From a checkpoint of a small mixture-of-experts model trained on Wikipedia.
Size: width 256, vocabulary 16384.
Experts: 40 experts in each of 8 layers, 128 SwiGLU neurons an expert, 2 picks a token, a softmax router.
Training: 425M tokens, 3243 steps.
Below are experts of layer 6 (counted from 0) of a mixture-of-experts language model. Rows are named router (the router's row for the expert), gate (a neuron's input weights, with its number), up (a neuron's input weights, with its number) and show model dimensions 0-63. Each number is 500 + 50 x the weight over its row's rms, rounded and kept within 0 to 999. Numbers have three digits each.
After each expert's rows: "mostly gets" lists some tokens that are sent to it at least half of the time. This comes from a sample of Wikipedia text that the model never trained on.

# expert 14
router:581582542473581473516469525496470507462514403529549467400589539487463525531475390381450459552375425455481512495516512481537547488469527446535496588363479565460460508491481470527465483551538581
gate0:534538401448425522531603474510498460470552395497531511492487546551582489493572521623413486490530524439458556465510501500527561477561483540505441498557507631519442547515489521485543581468537529
up0:500550420457489549562475519510522551503499477568534565500463501563507461436462412463433512565460517496498564511464514501370517445607512528486508531532570496580619516437516483566573483533517558
gate1:469545560406507477524470528434454584451496519425502510364475484459408470503479463580484462529478455500586375467455523532551544533416552587452599436557510470451516497376476502510525494459468446
up1:543442479550472547448504467529513533483553444531526475481468481431507547464426493465489526512462498552533428490502460594507540574463492435472543453511467449503465517517555444463649441513469548
gate2:414505452488502542565465506577406461546450546513476537534465479476496401586497452603491505549519603602511506431454538463466505417494395564416533609431514455529552491382433539456520551466505542
up2:444547517434624461425553557549672493511546563457493553457538490494452578563532526495513489579473488534470513501513453542504426522529616505618538467452501541414595538539456491509557389487483455
gate3:484438490478570535522390488501643501439475433530497516443479547500507475460496402508488477576461534651491461586578422420428485493492439587561479470502499483449513441439493524473490465509528469
up3:530414475466498548486498464555568440418530570412524557515457536421435577478507488366532441557474491490501569531627456531454486485501595497540451596480615485496432462487457505415510422438538427
gate4:505430536573522404531584498472499486535495496437408419511467487518521482519504495425467472612451611447456473506442568557508573521476590535499422516439587492536452571530526620518510492528520515
up4:596432549499549443491510506513506544474542437378500500534477549549531532501533445447453556463351554478507530485459438531513569563503503556497425460573415560521585522464441576512442472461497460
mostly gets: " against", " with", " using", " gave", " provide", " give"

# expert 29
router:437413533527484405393518581421535558518453507587531425616506521539415540524542550527509448458588491421501495512515496515534420496434481427499578490484510526475496506469536548463549576506454500
gate0:467422449508490521590526528575488522465431484566479583480531536556550481552486557511503459398476549504502518561412580521465447491542483479423498494564498469398519460523522559525542472520462462
up0:588608559463433518495555480498540538500473512514546467478453559479407505524483471522498477472534520511517554542525491538589477436555441474599562471489444531477499504465502527483411537517515500
gate1:480478468480500419525589491531552522506517471542408526473500431517541523516484481477375575509514394600393419499500600534365563450458527490441493526506463450540481505541563550559460574549477536
up1:481540525543432496505492549486373566536551533483420470462485443480493463578530537522508528494550456448587467419500391547575540527534463570487519457557502476514531453500490505461527477490548574
gate2:509520448519474469503467523529590463487597518396478507455510506431430572444507537536490471535467481488587525459504491567481425488557449489546493557585570601538512472519464507410557476556549480
up2:439525409496434453454440476572471515618420504484510512482536579514529304570464507423477532430519459497432605539587457523536518467426544487468442460485535531548538459369413408525502521487378476
gate3:417621510470512504500528506544554458465427555460478537438462495533501569483383458409466432566514521573551487403492354549519475491455475454461440536423576473422480427489467528510410467487579437
up3:467415431533486477503523415488490490558494449562459482483477389588561453460571523515581519583596442479459424394562367529600461554581520492460473532560518530471543522502408458504468486506541429
gate4:511635478506487388486487540597478576567449544460578471493521479508465549483531499546507527435502490470513441442398501557546478445539491533388445478373461575541519573555462609533538556454498462
up4:474521523456480470525461408585492510604480540528520573616450461503512551498490452548464481530433414441471409428468454469428421523412511507529543446492518444525415442517468445464492436479462495
mostly gets: " they", " there", " They", " he", " father", " players"

# expert 4
router:560427483459511531595439551552493367442434548470531503484453471526551402535476522508549493560517394488543468432429474543412499586517483434599424506479444493429504488589423577444435445456495490
gate0:464478445535460527510621585438424527549472587460577535436439492545571431475540520592494557419489544499479491551520534523499526427486510455616580525439413500526505586527492494522467431482570504
up0:535498540569462478568611484510504462477463384530491557553497562531559471375507582547490607462500450464584510506425443409589440543599433458482548448554526508458568474523487608573497556522521511
gate1:495447471507498507396566524458494568391569455537482488419461484505503499457458487467557531545533529449596550510506414577576440496445505459496527491534502476519515456530530487529551527447476581
up1:519495510621521425492433538424476443466536429430417508504537576482442448528514402465479496580524494537550450533535484555492550475417512563556405554412533500522522468390480570483419452497481510
gate2:447585502451585488630554499544543473369422607547455514484464460471555476467421555440545488515567564482418475586497520601467416517470510479439481478481431403462528423482535453521497478478486468
up2:517485544555546527489507428570518544348494510490431514468514483432467563409555525491436398416462441399554569464529489571447500544435519531507465541538483483462440423477536466441436425556457488
gate3:575510483455548546477550447439445487552522619469487518485502498461504479603486483531492510518480546455566420531575457522591457430554589522459513429493603442402482530518488504543446455460567478
up3:538533330528525487516415572500468583453461526566484508517599504477462423483550464454605518573452477529511505583492542464534482553543447478480485486414516519570522507488445582544474549609566517
gate4:454523497495546517570507466507449455500443430501473455470485583493483491575551594529552464477541449458427534460455512532454559464513558536498534522524433462509477430460486446467530444521474491
up4:502487488549411545542482479535512526529534608391563513471543417431479494542457532447494418381510544456562524523515510594595535447539540496471477444471542551524595546564492533514495452562491448
mostly gets: " main", " public", " short", " major", " special", " better"

# expert 36
router:431515471475391452380532533564534474441539510442423450494574527580507570425510500485534491480581586506494565591474530454559468512469449473479504463373625431486425568513590439539431489509447426
gate0:482467509525446435540558378451540511600447459501484485517457461457433469539468456539477526468538440536499481445518386573492455548481465591482556426536499421492527458397379454460574526515520518
up0:512471562527506382424526454468446522479447418428524537375519564425450470445498554550534434535585462555475452410477546552542458545466447485417405529445514460468479445422583496426533507552571498
gate1:480624551427491518491457427468501583508541499481617470395440471484492500450603511544486499477510477454561559552550511514364443435504506532498590523502593372418587519542515543505497468421552490
up1:469589477613575617530554445513492508452568557468445480496432610454477390469532551575539424513507494522493468553536466488548506544435515451467517531604414519526575511429521432460427498527522435
gate2:565542541299568503523467438535490505503442420524471474547441434476548524512509533482598381436512500486503501563528449603532481484448448396597515449592587520434500411550553517529547567530535502
up2:427437509475519484470546479476416571520508459472503476526518513515493523530544518608448545655579512436530434514500561537542546404431598498469461527528436471568461455447561529405486452547453542
gate3:476541439538494490531478543436447552455461559505623490437473587435550520494501540500407430573544551562463565462533460475527564513520457450454381483533548442503452456473508484558560510482647521
up3:471477570532490560485539471522522483499535461460459457411562513432490508528338471525479438544531553531534505460452516496541529557474509478506469526530566455487498608529494439404522540513567522
gate4:529528501518511456534432439521619511605445497587409539409504501424610528499453469431511538506596445474460492525481478501543664575481561572580460505523501491495500477560484512522375484450456477
up4:474511495545463495462508502495486480483450451480518559526479477480569505525542534485383455468471552456467426466528463493545519590473407488525555524538454454579586525536574494531557507500580513
mostly gets: " Museum", " Institute", " University", " Festival", " School", " Arts"

# expert 5
router:454456458527500502500441445532474497466479464546416601496497446465527444440533447449443513491480535529520506427455490492511455438460494519543451450454445524503432491429496439505505504537537587
gate0:547528495575546464438425431524592499558568396448513565497509482437485524384532447493541438504427507463526602512465506594518583503481500511463563492531455517539516444501483529444607478434519509
up0:563524408529535546460466492449468394457604431480423498543474579540544438498487472505426456553486579529529500534536578462540522523550517451511448521404451568511495537542495566510450543516586480
gate1:526469461490459598507445594527507490441487475570566499479475450527469465554456459442536543600515458391499504434525574479513537407485471528328574448566512535481490381542493535467479466565544499
up1:426484586459430486463524383519492580447502520477557573518427501534464522374511541488484430518499500417514550453521561429466453438407555546486445488611451502577470441582462472429517494552464509
gate2:527523486464515509501483470420519522508463454531506487461541441500542493358492579509526484550519494450501488500386468539536439484609532487543549449508515510549538595511476506512491486528536489
up2:455433484509565506493457515473471396494480440535574595510407450466467456439496562514570536464540563517471488461479461446457488488436490506543502454569504443470502508610478555511572477450449511
gate3:491447531406522523489495470518513510458457458571470427477398521465471501492510451498514434594481404501519511499504507481505540574417485414579561556400543548452458484616551597467496471460448534
up3:593546478462392475526550494472471487468481586484470500529464493495479500528494566438509455550468587410508461516472496482567471475436538500562443603445485472444430498414494566485455489477627517
gate4:504519552485404572483559560522504408458521461492461493503529524539514522566461524608440566494457511576445520377461491623447466480463439407518558429502444430517528488494587472571460499449466469
up4:509466461509496424414458584521536477456522457461500482568436547521504477463561478435499446408406546497557565455473493444485526410458459541535517416563459439498431520502510487584485475440489590
mostly gets: " during", "In", " In", " until", " September", " December"

# expert 20
router:550541496535568415441416530441489525459542556469521511428531489579526399562452474429533440488589521512504557453474536403457498442510480522494534464475496529547565536520475513539479509501539499
gate0:556436445478522544458456468563522523467502521462492393472525467468526488469467519567576421464561564455508486448472492544470519515509462486403492499551557493526421562479387482494488445524466501
up0:497540525539413416515462498584428576490523426477469519509399469498580440508567469459529495472547502441516545478412559612460558420452519501490424440464504467539470505506518511505482440444456463
gate1:517507483463498523511516514480471497513549472537570479443504512544535551475541503464350454490517519509515440601441481405477508433492477542439577473475507554429514485427454553338492512377521477
up1:508505551455414566431495519525450504642366472455546436505528528452520444509547495507502456440534492499491536509588457521547540498501520596450509525492543540424452529545559527505521459508549465
gate2:568467490455516547588479454562472445440564459464466459507367502490493452441386523524501529458525486396620539427547454412533465466571450507536416559437569498526565469548563534475491442437564519
up2:576369445525507463541460547501426585499507490536427539502568524607514520514481483550477380544495518451477471469514500532490544466511493382558405468542459496542516525549478428556564509476465531
gate3:533529352463524464451481622553497483518469510488504512538514545492450459395495515520554549468540471427547533562606561445542477498536564500470530439476520487489481512477454501534537511498512530
up3:562500538608426549476478442436588464423581509509469511532512556638488465452526537527547521530523526542551547443488428461565404479570497522591581516539512495553496511431516540486519562519441503
gate4:424548453580548505517516448502437518570490517559545471552512526375469485525482448482603483455496495489406514467471522528549447506529423478555504373543554490427529545443448476544521504428419443
up4:441473471425441530412562523524549516548527534539439415477454465508507493504552487457503470495446524492424503575536420468508460452526442571473453557526479452470463451462559483446558569474458466
mostly gets: "\n", "|---|---|---|", " Animalia", "|---|---|", " Arthropoda", " career*"

# expert 30
router:451473529466541442508491552559432508518458533486523553471507532477544494518513433475498505529498416479535444503477533481426603513548460454447558605473492423513483490399535441441489473513555568
gate0:560483480489553520442474570490493496496532489443396407493451571438513556508515506422514474431484484436585373469381465577425515439526464533645471576550473577515483471535516475425516481563512439
up0:497466531454587512530465470513438591417502487566500530401430477453563529547502500531531585499467535517484445541460554450431467453534520508462535520467395494535497386500464532527609490476574596
gate1:519432474512496479459548456484536579488402576459434459445457531462519523475493448431527539540563526535620604496582435462445514465502592488489482518492548587446536596595569578538520440475508597
up1:513478511502502426538408464534540480529466472565554509520491472454554545482458511544460432534478439526450390499535491485447475512524437528445434537459468455573601531556473565483530526496434579
gate2:520431519530545518476430455563520521521559555566547493481583564451449514569527477466552501477490468506473439457527422451450484465456504493428408509473431558448576434429438540513527498589461478
up2:495517455522460551511525556532535509579556559452588608510532544512497498545468451506478484523473485568430440542535524498512540470413488559505533528402499615521562405418442513531641484437553427
gate3:431476513441406551433610491506479418472588569523460486563503421549501499511531552543499498532459568411481487422496434561488482519480511503572512374438543453537412506388507489507449513597465513
up3:496368479503512540503493528589481443498414499494513452502513494503459452486506474480556553402536425515550477558456481433507519557417506538504514427441490540550485466443585554539448463442563464
gate4:476521531397498453551459532495450486483544518471501382451496499546562565601550568473420502453463498463475406410468573425510487528480464459546559456553434488472544517558529483447451516459439379
up4:469572491484348537492431530460492584476619479547593532485433464495540492491561498544580564496451555574515466468496501463436516473491611498488473462608511475535609469522554503526521530458509488
mostly gets: " among", " (aged", " of", " at", " Education:", " Of"

# expert 23
router:586458456612462463426467571538542573481466505571505404393502496477437584541579593507465505495575513497553565543510428414464446532434510454482517532512479522541468498441547547572492561407423597
gate0:528454500412534456504520489467500502563518524415553473451475521456514469511567462482490570590412562488481517434549514471528540474512545484435471455484464612507461507458489464623491479545489550
up0:524533418562508546534525577537469464457506493532551469546514487514483505562495479485465601438426493471488483526444509352520491515558503500489498474511483476419469460541583505491489489502503574
gate1:458475360613505505453574446532532501482449370549570541513482541491499492447455451457442512537390475440516521506494568499529555533482498506533446562466553580548414384507498476434466609473461470
up1:554470523483564515548509514495607516620494473518518483553453479485518550527495537587504444569353527527544451481487497436402525470588538447585513559517452492599524527481464553471420607471550444
gate2:509457483514601527516548466493489512518515477416582471533523523523569519605477461564512489509581504415495548497492493477476394376487532447521467399580498485488443596491526491529486577550508507
up2:542525554439473441515465527414467516493484484484538534502489451482537445531492455526447498380488418522499522422565534455501446486519536573493487413420535443478489564520565440557487451504472486
gate3:517551482455490396474482557592568511447510482501574494489459349454466470499453485519490508547506484520507575468567535545456481378440565522462574494541496519484512427519460473530519569574550534
up3:550481439507478563484457559481413486536509427556621485505466430601534513490476545518461531518494419498448523448433516467516465484524538411498487529543384582477451545460585481480492523517449492
gate4:528620607377459504417557469571508563464544553430576462414522556509487564408415512487460467413471529603541552422537492567512481453469446476468606462472523513435526429525590525513590508429526490
up4:467587586497498476545507476477526482518491522601496461398617420513468527436419447519552426487607575570538445512602497459508487475508463525558515449471446483496497492522428466473460562463517487
mostly gets: " people", " members", "ians", "ets", " points", " players"